From a checkpoint of a small mixture-of-experts model trained on Wikipedia.
Size: vocabulary 2048, 9.07M parameters.
Experts: 32 experts in each of 9 layers, 64 squared ReLU neurons an expert, 4 picks a token.
Training: a variant of Muon for the experts, 3718 steps.
Below are experts of layer 5 (counted from 0) of a mixture-of-experts language model. Rows are named router (the router's row for the expert), up (a neuron's input weights, with its number) and show model dimensions 0-127. Each number is 50 + 12 x the weight over its row's rms, rounded and kept within 0 to 99.
After each expert's rows: "mostly gets" lists some tokens that are sent to it at least half of the time. This comes from a sample of Wikipedia text that the model never trained on.

# expert 10
router:57 53 76 55 41 55 34 48 52 66 69 31 59 53 36 30 48 44 57 67 49 65 63 45 41 19 59 68 61 50 59 57 53 48 54 44 61 38 73 46 50 69 63 57 49 45 66 46 45 43 50 35 59 53 45 39 37 44 39 44 50 43 29 61 34 49 46 26 26 53 43 60 50 37 41 51 51 44 55 45 58 45 30 31 43 52 58 23 57 51 27 67 39 50 49 40 36 48 52 53 54 40 54 63 35 55 47 46 39 68 40 37 44 45 51 41 65 55 43 68 31 40 23 21 36 45 34 29
up0:45 43 64 50 42 42 52 62 59 51 61 54 48 67 42 26 48 40 56 51 39 70 44 33 39 55 36 52 25 41 57 53 58 36 63 59 56 41 46 57 48 62 54 35 37 45 37 34 51 63 69 22 67 56 55 45 59 59 48 64 30 68 14 57 36 48 31 35 32 53 47 50 52 48 54 47 67 43 55 39 59 56 22 27 52 50 62 25 52 55 23 62 42 44 51 56 62 57 32 51 34 54 48 56 49 39 50 44 34 60 39 51 49 79 39 52 45 52 45 73 43 46 50 44 41 32 66 37
up1:40 49 59 56 55 61 71 24 53 50 60 53 66 58 21 41 43 59 35 25 45 46 50 45 65 51 49 62 39 52 65 37 32 50 37 60 47 39 40 57 42 58 46 45 48 66 66 13 49 43 51 51 23 41 59 61 23 52 38 59 50 40 25 65 51 59 54 24 50 53 48 54 43 52 56 54 73 44 65 53 48 46 25 46 82 44 53 60 66 66 37 46 46 50 51 41 52 40 54 54 50 51 32 47 39 44 49 68 36 67 63 56 45 49 40 56 42 49 45 63 52 35 36 51 67 42 59 29
up2:49 58 70 57 46 39 38 27 62 39 54 41 63 62 34 54 47 49 30 40 38 61 26 55 50 39 55 43 39 62 44 70 40 55 62 50 74 37 62 40 34 48 61 62 46 58 65 20 48 58 47 62 55 25 59 49 36 32 61 56 18 47 41 62 38 61 57 34 50 56 53 52 63 33 44 52 67 62 49 57 46 66 62 38 54 55 48 38 36 54 47 75 61 66 49 63 44 45 48 43 56 16 50 56 61 39 58 52 56 60 50 53 35 57 48 32 40 50 49 53 48 30 54 44 57 30 44 21
mostly gets: "wi", " Born", "gi", " km", " do", " month"

# expert 25
router:32 37 47 43 46 33 52 70 55 40 24 54 64 40 47 42 44 51 74 50 55 53 53 43 68 66 48 66 57 51 26 41 51 64 59 31 55 70 50 61 36 58 59 59 63 50 35 45 63 51 49 63 40 52 65 42 56 83 59 41 54 44 53 46 81 65 44 24 43 65 60 51 54 44 42 60 41 48 56 54 48 47 42 58 65 41 51 62 47 46 44 40 54 35 42 72 42 42 53 37 55 48 36 64 36 47 60 40 36 56 50 43 37 63 32 70 51 52 62 69 69 58 30 50 26 41 20 60
up17:46 37 29 63 44 37 47 54 39 51 32 80 56 48 54 41 49 41 58 43 52 33 51 40 66 52 34 61 53 61 58 32 31 42 58 46 52 54 45 65 59 60 54 50 77 38 39 42 43 30 57 16 42 51 49 48 23 61 62 51 70 31 38 54 61 40 44 58 67 53 55 58 75 52 59 62 44 40 49 46 54 55 34 48 46 60 53 38 51 50 53 45 63 13 32 57 59 36 60 28 38 53 52 46 52 52 43 21 63 56 42 30 50 63 51 40 69 57 60 51 54 62 34 60 39 39 51 56
up18:45 51 58 57 30 37 61 52 60 46 42 71 46 19 44 43 51 34 48 72 47 48 60 51 57 25 37 46 33 47 44 41 56 51 55 45 34 40 33 55 45 45 63 55 52 49 35 56 56 60 51 60 62 46 81 26 86 69 40 40 32 56 40 60 55 48 43 44 61 66 34 52 40 49 70 57 43 30 36 73 52 42 51 47 60 61 40 51 54 72 37 45 36 47 70 46 72 49 53 54 62 42 54 44 61 51 30 71 56 62 41 62 67 69 47 68 55 41 39 36 40 58 55 50 47 45 55 36
up19:32 42 45 44 44 41 73 34 52 23 48 83 45 23 33 65 52 47 47 56 61 41 58 70 41 37 52 47 65 45 45 49 52 46 65 28 47 62 13 55 55 50 54 33 58 33 39 48 68 44 54 36 53 47 53 43 62 39 46 41 48 35 33 36 50 53 51 36 34 44 46 64 51 51 43 28 33 60 40 67 59 77 43 40 49 57 58 55 45 43 41 65 28 45 50 52 42 37 53 35 48 48 46 51 37 38 40 41 51 71 43 47 51 49 76 58 61 51 37 56 59 74 54 50 33 50 52 33
mostly gets: "),", ",", " including", " include", ");", " called"

# expert 2
router:53 70 41 49 42 55 69 75 56 39 49 77 56 78 64 36 56 49 43 56 34 56 57 63 57 40 57 82 47 62 55 64 68 27 33 71 47 37 60 47 72 40 44 46 41 62 46 66 40 73 29 40 29 51 45 68 62 61 49 60 67 55 67 47 47 46 60 64 44 55 55 69 41 54 51 66 40 55 49 61 45 24 52 46 55 52 45 58 37 36 30 45 44 46 40 54 56 45 40 56 55 62 51 28 58 40 50 62 43 43 40 39 62 43 60 47 45 54 60 30 55 55 39 77 50 54 55 58
up1:28 55 40 40 58 64 68 49 61 62 42 63 56 58 58 33 61 53 55 55 59 54 64 42 54 30 59 42 47 63 64 59 47 47 38 36 46 54 49 55 34 69 45 14 41 60 48 56 49 55 68 47 48 57 60 71 50 36 54 59 55 69 52 40 43 42 57 47 51 56 74 39 58 77 50 55 61 55 58 60 49 62 38 39 55 58 59 75 34 48 15 49 41 48 54 28 40 46 50 37 49 11 36 44 68 52 41 48 53 51 38 73 37 69 54 52 40 62 58 30 42 45 44 37 38 43 42 52
up2:26 56 39 55 34 48 79 46 52 64 47 56 44 37 56 53 41 51 49 61 60 34 52 53 43 31 53 59 44 49 61 64 59 42 50 58 39 48 53 60 52 27 37 59 40 75 49 50 40 51 37 48 44 52 61 71 60 45 52 50 30 68 49 49 26 61 67 48 52 41 64 49 45 55 65 58 56 30 93 71 55 55 58 37 48 51 60 70 56 68 30 37 41 44 31 67 44 60 51 62 37 51 38 29 44 46 36 49 59 64 48 63 61 58 63 63 38 63 59 41 41 64 62 64 76 58 51 59
up3:70 53 35 60 52 37 47 39 53 40 72 51 49 51 74 48 54 63 46 53 46 56 40 41 60 48 66 49 53 56 77 48 48 49 49 41 47 39 62 80 48 40 59 56 40 50 38 48 46 48 63 41 50 20 46 41 62 48 65 57 58 55 51 70 54 71 75 81 48 48 36 62 54 57 22 43 56 58 56 77 62 29 74 44 59 54 53 61 68 42 40 33 58 45 49 53 58 49 46 39 43 34 57 44 64 43 37 39 58 43 57 42 63 47 53 59 31 32 36 59 35 50 34 73 71 61 52 60
mostly gets: " 19", " 3", " 5", "5", " 18", " 2"

# expert 3
router:34 58 48 50 32 38 50 76 36 22 63 60 53 65 51 43 49 33 73 45 63 52 42 74 35 41 46 40 45 60 30 44 43 74 67 38 49 37 54 49 52 76 51 53 55 85 70 55 59 63 51 54 58 52 56 32 48 74 53 58 51 47 25 58 78 48 55 43 49 71 57 54 43 50 32 43 48 58 57 67 38 57 52 64 55 36 46 55 44 48 46 56 50 37 41 45 58 43 36 66 37 60 45 23 60 44 60 54 70 58 62 45 66 41 38 59 48 44 35 43 49 49 66 51 32 51 47 44
up18:55 57 55 51 28 52 72 52 44 26 37 51 45 45 57 54 45 48 49 63 68 67 48 70 38 41 36 22 35 54 39 38 33 77 50 30 44 52 56 55 40 65 55 60 51 72 37 62 45 70 58 43 45 40 63 32 66 54 36 39 41 46 39 35 40 24 49 59 44 34 52 53 44 49 61 38 43 50 61 65 53 49 39 45 52 55 41 49 49 41 60 50 65 33 44 53 78 55 73 69 44 51 19 58 59 65 52 66 63 36 60 63 66 38 45 53 64 49 32 43 38 48 67 47 38 48 43 49
up19:58 53 48 42 44 32 62 54 44 23 53 64 50 41 49 53 56 48 74 35 41 54 55 55 33 44 36 37 52 36 53 47 39 65 45 53 46 53 46 52 39 53 44 43 46 52 51 55 51 53 29 31 62 34 45 54 67 53 78 46 55 50 44 56 52 58 52 28 36 44 50 51 50 70 65 49 48 41 67 50 74 75 42 61 44 63 64 73 44 39 19 31 65 16 20 42 80 34 59 54 49 55 50 52 39 52 42 29 47 72 54 69 46 53 40 42 65 52 53 41 42 65 50 38 53 43 60 54
up20:50 43 36 41 43 36 63 36 59 31 47 48 49 41 43 69 37 53 47 50 58 48 31 72 37 34 40 53 68 58 53 40 53 72 58 33 47 57 62 57 46 63 66 47 49 68 43 55 42 58 50 39 49 33 39 48 39 58 59 44 30 57 66 39 36 50 51 65 37 42 46 59 57 33 55 63 27 51 36 74 52 61 47 56 32 60 53 44 51 43 71 72 57 50 46 60 38 39 41 52 36 59 56 42 81 38 37 55 79 61 53 28 42 51 57 55 45 54 16 26 43 66 56 41 44 47 39 67
mostly gets: " John", " William", " Robert", " James", " Thomas", " David"

# expert 24
router:40 29 61 48 58 72 24 83 43 63 57 51 53 78 59 55 35 43 57 54 41 30 25 45 58 51 38 51 31 40 49 28 40 56 36 47 41 36 39 54 42 51 49 47 65 34 63 53 70 66 64 39 44 29 59 50 68 66 48 45 62 70 58 49 44 39 48 68 50 43 47 34 68 41 65 47 42 68 53 51 38 61 53 51 41 31 42 43 47 63 55 37 54 40 54 37 63 47 46 60 46 59 47 49 40 50 45 71 54 49 46 47 56 48 42 26 31 34 39 29 75 47 39 53 39 63 42 45
up0:64 57 40 50 66 32 50 45 36 59 37 58 60 65 47 32 48 57 55 37 27 36 43 41 69 62 39 48 48 45 42 60 27 56 13 38 63 43 59 46 46 42 46 68 55 55 52 71 33 40 58 38 53 47 38 51 60 49 71 52 44 62 56 44 60 39 27 48 47 57 59 50 64 15 78 52 63 62 40 56 45 47 46 61 61 58 43 65 51 64 57 52 48 58 65 66 65 50 43 55 57 58 35 57 37 54 30 66 64 27 52 48 46 44 69 48 47 43 57 55 32 58 25 37 65 55 57 39
up1:51 24 42 44 56 54 54 56 48 58 50 51 49 57 63 32 53 51 66 62 34 32 30 44 75 30 49 56 35 55 24 46 37 66 22 50 59 57 57 50 35 52 51 55 53 33 52 43 49 59 45 48 61 22 59 44 77 62 49 46 55 51 52 43 43 48 53 54 37 43 32 42 50 39 88 61 36 52 38 56 66 69 52 49 55 49 62 51 62 63 43 40 46 68 55 45 45 65 42 30 27 49 44 50 58 37 18 42 46 83 51 53 67 64 48 58 41 40 67 50 55 50 47 41 54 41 42 51
up2:55 53 56 66 62 49 59 42 48 47 52 74 70 49 62 72 55 62 34 66 36 52 62 36 48 54 52 46 48 50 62 33 36 71 13 43 44 57 36 25 47 60 67 44 53 46 55 61 42 50 38 21 63 29 57 43 64 64 57 45 49 36 54 44 43 62 54 77 35 59 53 60 79 40 56 52 55 65 45 58 43 26 32 60 54 44 54 43 34 50 35 24 21 67 48 53 51 41 61 62 41 50 58 48 60 65 51 49 57 40 63 44 57 45 48 45 63 60 37 46 63 38 55 50 36 52 45 57
mostly gets: " comp", " ex", " de", " cl", " imp", " vi"

# expert 28
router:44 41 57 53 66 62 42 67 55 69 54 37 56 65 66 43 68 28 49 67 46 48 63 46 41 58 48 44 27 27 52 49 48 51 47 36 42 65 21 67 59 63 35 43 45 51 42 43 48 65 61 40 33 40 27 59 66 72 56 36 45 43 58 41 42 55 59 33 48 43 43 62 63 30 38 49 18 36 69 63 46 57 45 27 36 72 74 52 68 45 42 36 32 71 36 43 68 39 52 49 44 46 46 66 54 58 56 60 42 39 52 47 38 52 41 40 45 42 59 54 49 52 45 47 52 60 32 56
up0:64 47 43 50 55 57 29 33 52 60 48 44 48 58 47 52 60 51 52 32 62 58 47 61 48 55 63 46 45 34 52 68 53 80 34 38 38 41 47 46 36 52 69 26 58 75 48 41 59 40 40 48 48 28 50 59 47 58 54 58 34 64 54 39 29 64 60 32 35 44 50 42 49 43 45 33 47 18 32 42 54 64 55 46 67 65 45 67 55 65 51 60 20 87 57 58 53 46 47 52 39 67 31 47 57 46 47 29 50 60 69 55 58 55 41 37 56 40 41 50 42 42 62 48 32 32 39 46
up1:42 36 47 56 70 59 69 49 55 67 31 70 80 63 55 55 71 51 67 31 43 44 51 60 61 49 53 53 36 40 57 47 56 55 46 35 40 56 54 48 25 57 49 45 78 45 45 54 43 62 46 33 49 40 44 57 64 34 50 57 47 60 43 55 35 73 63 19 37 41 63 59 68 30 40 49 14 56 43 60 49 39 45 49 59 50 63 41 54 60 57 64 46 43 65 39 32 60 30 33 59 55 57 59 43 60 51 38 44 54 42 60 44 65 29 38 34 52 51 46 38 67 65 52 51 40 60 37
up2:54 41 49 41 36 41 65 57 49 60 47 22 52 54 48 37 44 57 36 53 56 50 61 41 62 48 21 67 33 65 56 64 49 48 40 23 56 55 25 59 51 58 44 59 55 24 65 39 34 57 54 45 38 35 46 60 69 75 49 50 42 47 41 63 37 39 65 60 53 48 30 45 55 50 47 73 40 58 73 32 38 52 42 53 49 55 73 49 43 57 63 49 43 50 33 58 51 56 30 59 57 27 39 57 55 43 51 59 51 54 52 36 44 52 29 68 33 62 56 32 60 68 43 44 34 53 41 81
mostly gets: " h", " so", " b", " w", " f", " po"

# expert 1
router:46 39 39 54 64 47 60 27 45 54 54 52 69 77 54 17 44 74 53 44 61 46 50 55 67 69 67 63 37 55 49 50 49 70 64 56 52 57 42 50 46 59 45 46 70 47 56 34 56 63 32 61 62 48 58 48 55 36 54 43 53 31 62 34 41 47 40 49 68 58 65 34 37 42 51 51 46 51 54 62 41 54 40 43 33 32 23 41 34 52 54 32 35 50 28 49 69 43 43 44 59 54 61 72 64 18 62 58 25 50 61 39 46 63 43 58 51 64 34 39 57 38 33 56 42 53 55 52
up2:46 64 42 66 52 44 57 45 41 41 43 57 53 90 39 48 52 64 71 54 42 46 30 45 56 53 64 59 51 54 41 65 59 78 38 67 57 55 30 69 56 45 50 29 52 42 47 60 34 53 46 46 47 59 51 47 57 37 59 66 39 54 48 71 41 56 49 62 44 59 49 37 51 56 43 54 54 71 65 83 72 59 52 64 49 38 64 48 53 40 58 41 70 65 48 50 62 24 47 42 43 53 67 56 51 32 62 39 30 61 48 74 32 52 39 69 43 43 41 46 48 39 48 22 58 48 55 33
up3:54 45 53 62 40 43 53 46 42 37 59 47 36 66 33 56 31 67 44 36 62 46 44 42 32 56 54 45 53 50 49 51 49 59 59 39 80 73 54 47 38 50 38 44 66 39 50 37 55 58 41 42 45 32 44 65 61 67 62 57 69 47 28 68 47 41 34 70 49 65 59 50 57 64 59 49 38 44 58 73 24 45 66 53 48 52 42 48 39 68 42 53 68 63 50 52 61 46 70 33 75 47 52 70 34 22 68 57 51 49 60 70 48 57 50 64 48 65 40 29 55 50 78 51 54 55 60 62
up4:50 49 54 40 74 66 45 40 45 31 55 69 63 56 37 31 68 57 64 49 56 48 38 50 54 54 60 62 29 51 58 47 37 52 53 49 46 62 54 52 43 34 42 37 56 58 35 65 67 52 44 60 55 56 67 49 59 51 35 65 48 50 33 23 37 51 64 38 53 48 21 41 61 67 44 38 57 59 53 63 57 37 42 36 51 51 24 45 51 55 43 33 44 41 56 51 26 58 56 58 34 60 38 49 42 42 49 24 59 59 80 53 49 48 47 77 62 70 71 43 62 46 53 81 69 44 54 42
mostly gets: " part", "spect", " end", "leg", " brother", " organ"

# expert 14
router:63 47 45 45 53 60 48 44 49 52 49 43 54 57 40 45 32 67 43 42 55 66 54 68 43 72 44 54 72 59 45 63 50 40 59 49 66 40 34 44 58 78 66 51 42 53 40 49 58 52 48 57 40 27 96 54 37 43 50 64 41 72 30 54 53 38 35 58 43 41 61 27 30 36 67 62 57 55 62 30 55 29 45 72 50 34 54 44 47 43 35 42 50 30 35 43 34 48 63 52 55 46 40 59 58 50 47 23 54 41 48 31 69 60 42 41 46 46 40 50 55 33 54 48 49 27 51 60
up1:35 42 54 49 30 45 56 63 59 26 55 37 41 56 29 61 53 48 41 43 57 61 35 55 57 77 46 55 52 67 70 75 52 62 46 38 71 43 57 59 64 53 62 33 48 64 26 35 78 59 43 53 45 32 62 39 46 39 52 38 57 42 55 65 42 67 61 51 53 50 40 36 61 48 75 52 28 67 43 43 35 61 35 43 47 34 69 55 41 60 46 75 57 52 53 57 51 56 57 57 41 60 60 25 62 56 53 51 61 54 52 45 44 60 53 35 57 53 68 72 58 35 64 40 57 43 56 24
up2:43 47 28 28 54 46 47 55 35 69 44 56 32 60 47 33 57 54 39 52 63 62 74 44 51 73 50 47 62 57 51 51 36 54 56 36 60 42 54 56 35 74 50 40 52 79 45 69 48 66 50 62 63 66 57 39 60 59 65 65 49 79 27 59 56 27 44 45 35 51 32 63 59 61 64 47 56 54 52 35 58 73 20 65 64 61 74 29 44 64 53 53 33 45 41 54 56 44 46 43 30 58 50 53 55 49 54 42 41 36 55 53 72 59 55 57 54 57 57 33 47 49 47 48 61 43 39 55
up3:50 55 46 43 48 49 65 46 76 39 83 49 45 55 26 50 51 65 41 33 53 63 42 53 58 60 48 61 56 34 53 54 37 64 48 57 45 19 26 38 43 75 61 34 42 56 52 55 53 61 59 45 48 70 67 44 46 39 57 63 30 48 33 53 38 49 43 37 51 45 53 42 44 47 56 30 67 41 67 39 52 59 62 67 83 53 46 52 53 48 36 54 57 52 52 60 52 47 79 49 40 40 42 46 48 66 53 65 70 30 61 49 74 63 71 65 32 43 48 60 40 57 56 47 62 56 48 38
mostly gets: " st", " car", " member", " player", "ator", " Man"

# expert 27
router:51 61 52 35 43 39 47 53 32 51 44 41 30 42 43 49 35 59 64 62 48 41 42 38 33 45 62 58 69 55 41 56 35 47 44 55 61 30 52 66 41 48 25 59 67 35 43 40 48 51 48 39 51 51 57 41 24 35 63 63 60 51 35 66 57 55 40 45 42 36 67 60 57 43 62 45 48 53 33 30 45 57 42 63 56 58 48 63 84 50 48 27 63 62 39 43 38 58 62 53 58 38 73 56 57 42 72 43 42 44 47 19 67 39 60 44 52 59 51 51 44 35 25 41 42 27 23 59
up1:35 37 47 35 74 55 69 58 33 52 56 48 53 47 35 51 64 45 42 49 62 51 43 44 35 45 29 48 36 32 50 48 40 68 33 46 53 55 44 69 38 40 27 51 53 69 29 45 56 44 51 46 58 32 61 48 43 71 33 67 53 66 65 49 57 72 63 30 55 34 54 51 40 61 51 56 75 57 37 56 62 70 54 58 48 46 48 48 41 47 35 41 72 84 69 39 64 56 37 41 49 38 54 70 45 42 69 39 58 36 58 39 68 51 62 47 55 43 62 40 36 58 41 61 61 38 36 43
up2:44 54 53 47 57 33 29 52 42 49 49 72 50 41 31 46 26 50 47 47 55 56 57 50 59 35 47 43 57 49 41 46 56 44 58 33 36 57 60 62 49 80 49 49 71 39 49 35 39 11 51 28 50 41 44 48 40 54 48 46 62 50 63 64 46 39 63 60 52 30 27 49 56 32 47 76 64 67 55 53 40 48 62 34 49 47 64 43 54 44 74 70 40 67 31 63 38 62 48 69 35 22 45 35 50 55 45 38 54 36 55 54 46 51 32 40 61 56 28 56 68 52 51 34 52 47 53 43
up3:51 66 54 48 45 45 55 38 40 51 31 25 58 61 39 67 58 37 42 64 41 40 55 38 44 27 44 51 50 37 45 51 26 51 57 58 48 48 32 61 43 59 66 69 36 59 46 19 41 51 42 43 70 33 50 53 39 46 56 61 66 43 18 55 59 55 37 39 49 54 48 46 70 53 53 70 58 72 29 54 53 22 59 71 34 42 52 74 63 52 36 37 55 61 37 59 62 29 65 63 54 54 48 36 60 47 44 59 64 42 43 44 55 53 51 50 68 61 47 51 40 25 34 39 49 44 49 64
mostly gets: " American", " player", " group", " local", " city", " new"

# expert 9
router:50 54 29 43 56 65 52 42 33 87 47 38 41 32 48 43 49 47 56 40 54 61 62 67 56 54 59 59 57 35 60 52 32 54 49 61 49 31 70 34 43 46 27 57 41 36 28 57 40 48 66 60 58 69 59 32 59 37 54 60 33 25 53 54 47 62 33 55 41 50 55 56 37 40 61 57 44 35 59 39 38 55 51 49 63 53 55 28 57 71 67 37 80 52 44 67 48 41 47 41 39 47 72 50 58 41 54 40 62 55 38 55 64 43 51 35 50 66 51 67 60 67 44 71 35 54 65 61
up18:62 72 50 56 55 42 59 68 42 37 36 72 41 39 50 45 65 46 43 47 39 47 60 47 47 50 58 42 39 33 42 48 62 62 20 41 42 49 47 53 49 71 61 33 30 14 42 47 35 50 32 58 65 65 72 40 54 54 55 51 24 47 36 56 28 49 65 46 46 48 35 41 38 66 71 44 32 35 56 59 39 50 47 40 65 43 37 51 42 71 40 34 70 60 52 48 46 48 57 65 41 52 46 62 71 66 46 55 55 67 38 67 67 49 59 63 75 57 42 42 52 45 49 48 35 46 57 38
up19:53 70 37 51 52 21 56 51 56 34 66 46 43 62 32 37 55 56 51 44 46 53 38 51 52 40 33 57 51 24 61 25 67 50 68 46 38 39 67 46 44 58 41 49 38 26 53 61 33 25 52 69 37 54 47 60 47 32 66 36 57 39 18 42 51 45 57 61 31 68 55 50 64 56 56 52 61 48 55 55 40 53 46 33 46 50 49 53 61 49 54 61 49 55 38 48 29 26 64 35 28 38 38 45 46 49 57 43 65 44 14 61 54 72 68 45 39 61 58 63 56 48 49 52 44 43 54 63
up20:56 67 37 49 38 61 57 28 52 69 41 68 44 37 49 44 58 39 68 48 48 46 43 47 61 49 28 48 57 13 50 41 54 68 45 56 59 47 72 45 47 53 46 63 46 35 50 80 44 47 54 68 60 44 57 35 50 49 63 33 23 35 49 59 49 49 41 56 36 43 32 59 64 60 64 50 54 52 66 42 44 55 45 69 53 49 66 36 67 57 50 44 70 40 54 51 82 63 58 45 55 30 51 43 79 58 38 52 57 73 59 51 65 47 75 42 44 63 54 56 36 64 45 40 35 47 53 52
mostly gets: "–", " ", " multi", " &", " high", " p"

# expert 4
router:58 55 56 24 47 51 49 37 62 43 62 49 30 40 66 64 50 47 37 54 64 54 56 48 72 52 55 57 37 68 48 46 57 30 41 61 61 64 49 57 71 63 42 38 59 21 58 46 63 58 49 37 35 53 51 58 37 52 30 64 46 77 57 47 25 37 34 46 48 33 30 71 55 47 37 57 54 77 61 64 45 56 37 50 49 58 72 46 76 56 50 72 68 30 41 54 48 61 56 64 57 54 45 72 58 53 38 49 58 43 60 56 35 46 45 43 43 45 64 32 51 54 51 67 41 62 39 62
up0:70 84 58 34 60 63 63 28 58 43 76 62 56 60 51 61 68 44 38 44 59 42 36 76 47 20 40 44 50 49 55 58 52 28 47 52 58 44 43 58 40 60 60 39 61 36 44 67 41 55 53 43 61 48 59 53 58 59 46 61 56 67 26 50 44 39 55 50 48 62 29 69 49 53 39 52 52 53 67 53 50 50 59 34 37 53 57 58 40 74 73 38 65 59 36 55 56 42 50 54 59 42 47 54 54 54 68 59 60 42 43 27 57 62 71 43 61 69 42 43 40 46 52 53 43 79 42 72
up1:39 69 57 25 58 56 46 39 37 57 47 79 45 47 43 44 52 60 47 69 43 62 44 67 59 38 57 40 53 40 55 44 48 36 53 65 47 44 28 73 56 41 39 30 69 45 39 59 48 49 66 39 52 63 46 61 40 58 45 83 66 40 38 41 14 34 44 39 47 53 37 68 43 49 51 44 47 52 48 63 52 50 42 46 37 43 66 57 38 68 29 41 62 23 37 63 53 54 51 49 53 58 50 29 51 50 51 72 54 51 31 44 45 60 52 62 50 69 41 35 63 52 55 55 72 65 72 49
up2:57 54 58 34 43 63 50 39 51 64 55 71 41 51 53 50 52 47 39 13 43 52 55 51 51 68 71 51 64 56 48 52 67 59 47 60 66 33 39 47 48 61 38 46 61 46 47 45 39 49 41 44 21 56 51 41 53 60 63 58 37 61 41 29 33 63 38 45 27 46 28 77 45 46 53 64 48 46 52 83 58 49 43 63 44 65 55 57 64 58 60 60 76 48 47 38 47 45 46 52 41 31 35 72 74 35 70 53 58 36 60 39 47 58 62 57 44 35 71 28 48 64 50 54 55 54 55 40
mostly gets: " I", " Russia", " France", " China", "iya", "ć"

# expert 23
router:52 13 71 61 62 44 47 56 48 39 53 52 57 41 29 46 39 41 44 33 49 32 45 48 41 52 51 42 64 50 55 37 55 55 64 86 54 50 50 51 52 63 25 48 44 72 63 48 35 52 46 35 50 75 51 49 59 55 56 54 58 56 66 19 44 50 47 56 43 43 58 53 54 42 53 48 69 46 38 64 65 64 37 45 51 50 56 25 48 45 46 50 40 53 56 67 41 56 34 62 65 36 35 38 49 53 35 43 25 47 45 41 44 61 24 27 54 57 49 69 45 42 46 39 33 76 29 53
up2:40 60 72 35 45 61 64 42 64 40 41 63 49 44 31 64 37 38 64 39 38 64 46 36 37 62 55 35 60 41 70 33 50 80 27 47 46 53 45 64 54 58 54 33 47 62 57 42 57 42 61 47 58 42 56 41 45 56 43 52 60 50 56 38 36 39 55 59 26 83 48 45 44 44 54 47 34 65 25 47 29 56 39 32 33 61 55 49 46 32 50 48 40 55 84 42 42 63 53 63 40 51 45 28 33 56 40 29 43 66 41 38 40 49 39 48 51 39 45 64 47 50 64 39 45 45 50 72
up3:39 29 57 47 56 71 41 44 60 89 26 38 54 62 59 40 45 57 33 51 43 50 50 32 41 64 35 16 67 39 53 51 60 70 43 51 56 49 49 49 47 56 52 66 55 57 46 58 36 52 55 38 66 44 54 52 73 46 66 49 67 57 30 55 31 49 52 47 55 53 46 34 48 65 58 80 63 47 38 62 47 58 39 50 64 34 48 60 33 40 27 63 54 55 74 61 55 43 50 30 60 43 47 40 49 53 56 40 39 66 45 48 38 66 63 52 55 72 36 52 50 70 46 53 49 39 61 35
up4:46 44 56 50 49 51 55 53 43 34 47 48 69 55 27 52 54 52 51 60 63 43 69 56 55 43 38 33 34 65 57 17 50 53 42 55 28 67 69 51 47 67 61 43 57 63 28 40 29 59 55 41 53 55 65 48 36 33 76 32 42 60 55 32 34 32 27 43 57 65 65 62 61 37 44 48 61 49 72 55 52 58 36 46 44 68 44 46 40 74 52 57 50 35 56 43 34 40 48 52 70 49 39 45 44 63 31 50 53 28 57 33 52 66 64 31 55 54 67 59 40 29 52 46 48 50 51 37
mostly gets: " ==", "cc", "==", " been", "mp", "s"

# expert 20
router:39 35 76 50 52 45 32 50 43 45 49 40 86 49 58 62 47 60 46 46 58 47 40 46 56 31 42 24 66 43 53 50 41 40 45 48 44 31 35 35 38 38 49 23 43 70 38 69 41 58 37 57 50 59 53 65 62 45 44 41 56 44 52 49 39 75 64 45 34 23 41 45 45 47 46 34 77 53 42 34 47 57 40 44 69 59 44 36 48 54 54 71 58 58 51 50 54 49 46 54 49 54 56 36 37 66 50 48 47 45 37 49 49 38 48 67 90 49 54 50 46 71 38 63 44 33 72 54
up17:52 33 60 54 48 42 30 60 28 63 45 43 52 54 50 43 54 54 33 47 66 54 53 48 62 42 44 42 32 68 67 39 41 63 36 44 55 38 36 39 28 51 47 32 41 57 18 57 42 48 54 51 62 38 65 33 59 52 58 60 24 41 31 45 36 42 53 64 47 20 33 41 35 55 57 48 39 46 55 57 59 63 56 51 64 64 60 48 42 20 64 57 53 41 55 59 62 58 56 53 39 47 55 43 55 63 36 67 64 33 36 54 40 24 64 46 59 66 62 36 31 67 38 61 59 30 60 47
up18:35 52 42 62 53 53 46 46 50 45 50 55 54 53 39 38 42 58 50 44 40 42 46 42 65 42 35 31 43 40 58 44 33 48 35 50 74 58 55 48 57 58 54 64 54 37 51 58 55 39 50 47 40 44 49 52 53 45 51 49 43 55 70 26 23 63 47 56 26 40 73 78 47 53 55 57 41 21 58 39 54 68 51 32 54 54 26 41 70 47 51 66 27 33 53 61 54 51 35 46 33 57 64 65 60 48 19 56 67 54 51 39 52 56 52 52 68 67 31 44 50 40 31 69 47 24 73 34
up19:51 61 56 46 50 27 63 51 51 49 43 37 47 59 41 42 39 53 46 43 58 42 48 38 61 32 73 44 79 46 54 47 51 39 38 42 43 51 43 74 45 35 53 48 39 35 35 67 38 62 50 68 57 48 54 53 22 49 45 78 67 76 44 48 32 70 51 54 40 31 39 53 52 52 46 59 52 42 45 43 46 85 59 47 67 65 46 47 43 47 53 58 50 37 42 50 29 33 57 69 53 62 42 20 36 59 69 44 33 73 37 68 39 67 53 68 47 47 51 49 49 46 39 53 67 54 53 38
mostly gets: " Mc", " John", "è", "ü", " Gold", " Wal"